{
  "hidden_size": 128,
  "hidden_act": "reglu",
  "max_seq_len": 1024
}
Below are experts of layer 2 (counted from 0) of a mixture-of-experts language model. Rows are named router (the router's row for the expert) and show model dimensions 0-127. Each number is 500 + 25 x the weight over its row's rms, rounded and kept within 0 to 999. Numbers have three digits each.
After each expert's rows: a language model's description of what the expert responds to; "comes after" lists some tokens at least twice as common just before its tokens as in all text. This comes from a sample of Wikipedia text that the model never trained on. Tokens count by the router's weight.

# expert 20
router:523483478500475525540485473514491491474529524522533525474508539518465474473490468507465524472535477475491519538509508469481531499523535506466515470482525474535464474471523471524468475520519461464536493517523529512530472502473528523480477476465468479499472476522475472524478524527515469531470477526464520516509520530528473513500469525471524475488499478529460475472479531505524523470522
Opening pieces of content words, often c, m, p, ind, sub, pro, after the or a, as in ind-ividual, Sub-species.
comes after: " the", " a", " and", " The", " of", " to"

# expert 6
router:526478467492473526528484471491474490466522529522536522473495536516471472468512462516473521478522486477485529525508512465482531500522537502470519486492523480537471471459527469525480479529523466477516487521528537511522476487479527527476467475468464472500463473524469475529467518521519475529483472533463526505520525519528474531511471519475518477491524471527482468465480523512525523479525
Line breaks ending infobox fields or headings, plus verbs and function words like was, is, as, by, and = in headings.
comes after: " |", ")", "\n\n", ".", "}", ";"

# expert 19
router:527481474500469520544493472493479489486514524527533527465510530523484468473494470517471521479520486471473520536517505480489529478518535498475523477490514472529462468475530485534482486532515466471527487530518535514538462491480535518475478468475470474495468473517475479524488506510527466519468473532455528516529525523535470526497462531479519479491532478524461476475483528497516529467524
The word the, table pipes and list dashes, plus mid-word pieces of place and institution names, such as Pac-ific, Nation-al, p-ust-ule.
comes after: "\n", "'", " of", " p", " in", " at"

# expert 12
router:527473475511468527534490472492486494475524524524534523476506539517465474473496474523467527478519487476474520526519507472478531488519536504470518476493524475529469474462530479524472476520523467472531482523531529509536471496478528531478477474464474472492470478520467468533479509520526469527476478530468525518519530532524478523505474529474527469488510469523467471463476524511522516472530
Table cell separators and rule rows, plus and, commas, closing parentheses and he in sports tables and biographies.
comes after: " |", " ", "0", ")", " —", "3"

# expert 16
router:522478474505473530536491472488483493472523523525531522475507536526468474474493475517468525477527479469481517531524512475483532493517533505469532479491525476527465474465529471525476475528524473476528489520527530517533471502477529529480482468463474470495469482520473474525484512530519475530468477527467524515527528532532474520507467529475523470489512463520465471466480529505522522473523
First pieces of capitalized words after a comma, of, period or pipe, such as Pal-umbo, Qu-arry, Sy-ria, Con-struction.
comes after: ",", " of", ".", ":", "-", "|"

# expert 28
router:535478469496468529552492466478476476482528516537550519472518540518484471472481463510462529499526497484479525540522498472477519467500525489470522489498534464519471472469521487536487493508516474493517487516524519515531482495488533528483492463459480484494463504519489473508491530528509474521475469501459511506510538540531471528487460539476534464478498484529463490469483526496526523478518
Articles, pronouns and determiners before nouns in running prose, such as the, a, his, their, and adjectives new and first.
comes after: " of", " in", ".", ",", " to", " with"

# expert 31
router:524473474508475522535499479490491481475523528526537525479502536513478469476494473526468525490525484467485527534517497471474533501521537502468522470484526472538471475471525478525474477526522475471535493530518523491530464502472534521476484474464464473494474482516478472512495503529512467525483473527466529516530528518533473515514466534470520472483509472531460470473478518505524534462528
Line breaks after table rows and headings, plus inner word pieces like V-ir-ginia, comm-ander, fif-th, and year digits.
comes after: " |", ".", "'", "==", ")", " D"

# expert 17
router:533470481520474518535539479475487507502520529523528528474496535507483491489469485541473516475524506477497504528524516477512526495534527535465497497474523474548453483474502477520472461536494467463537515528530531524528477472468528520482498479472469484481461484519456491518446532551527474526482482545475508510526498524525481502514470513473516483485527496510485488482477509509524504469537
Opening lowercase pieces of longer words after the, a, and or was, such as charac, ref, dep, bec, col.
comes after: " the", " a", " and", " to", " was", " his"

# expert 3
router:533478471510469543541501468509488508472527513509534528480513533520469468464507478511480519494530464464476541527504496478494526496529527501463524470509545464520474463478518467524467513531530484485519509520525521532518485486474525508484465462465471467492466493513485487531489509536521490544477480519477522500530503537527469520507469545482532473483505493529463480477483515473522519468531
Bare space tokens before digits in tables, coordinates and statistics, plus class in Scientific classification and number words like six, four.
comes after: " |", "|", ",", ";", ":", " in"

# expert 26
router:511488487523461526546482462492500512471517508526529518485516542509490477457508455513451509508507500481476488543524520488494526500505534508454511512495523476521473463471536475545474467530502460475517499526516512523531464502488545504467470458459447494486483470510472485503494511523506466507463470508479515520520513530535458530506461525493516470488509482524466484469482510508524525458517
Dashes opening list items like "- Kingdom" in classification boxes, table pipes, and some mid-word pieces like el, it, th.
comes after: "\n", ")", "\n\n", " d", " (", " D"

# expert 7
router:518478476515473524526514477517489502468527516516528522482473519523471484482504474532474488492539490488497517539536496477468523480517540504486532473458522482530472478459511464523473448518541476478533509526531540517518483486485528528473479493477484484487471473519463483521500523526526487539474472524464526500485525540524473536527473527464529477516507458516469473477482539494518520467510
Space-led capital or consonant-cluster openings of words and names, such as Cl-ade, Sh, Tr, R-omanian, fl-oor.
comes after: "-", " |", " B", " F", " the", ":"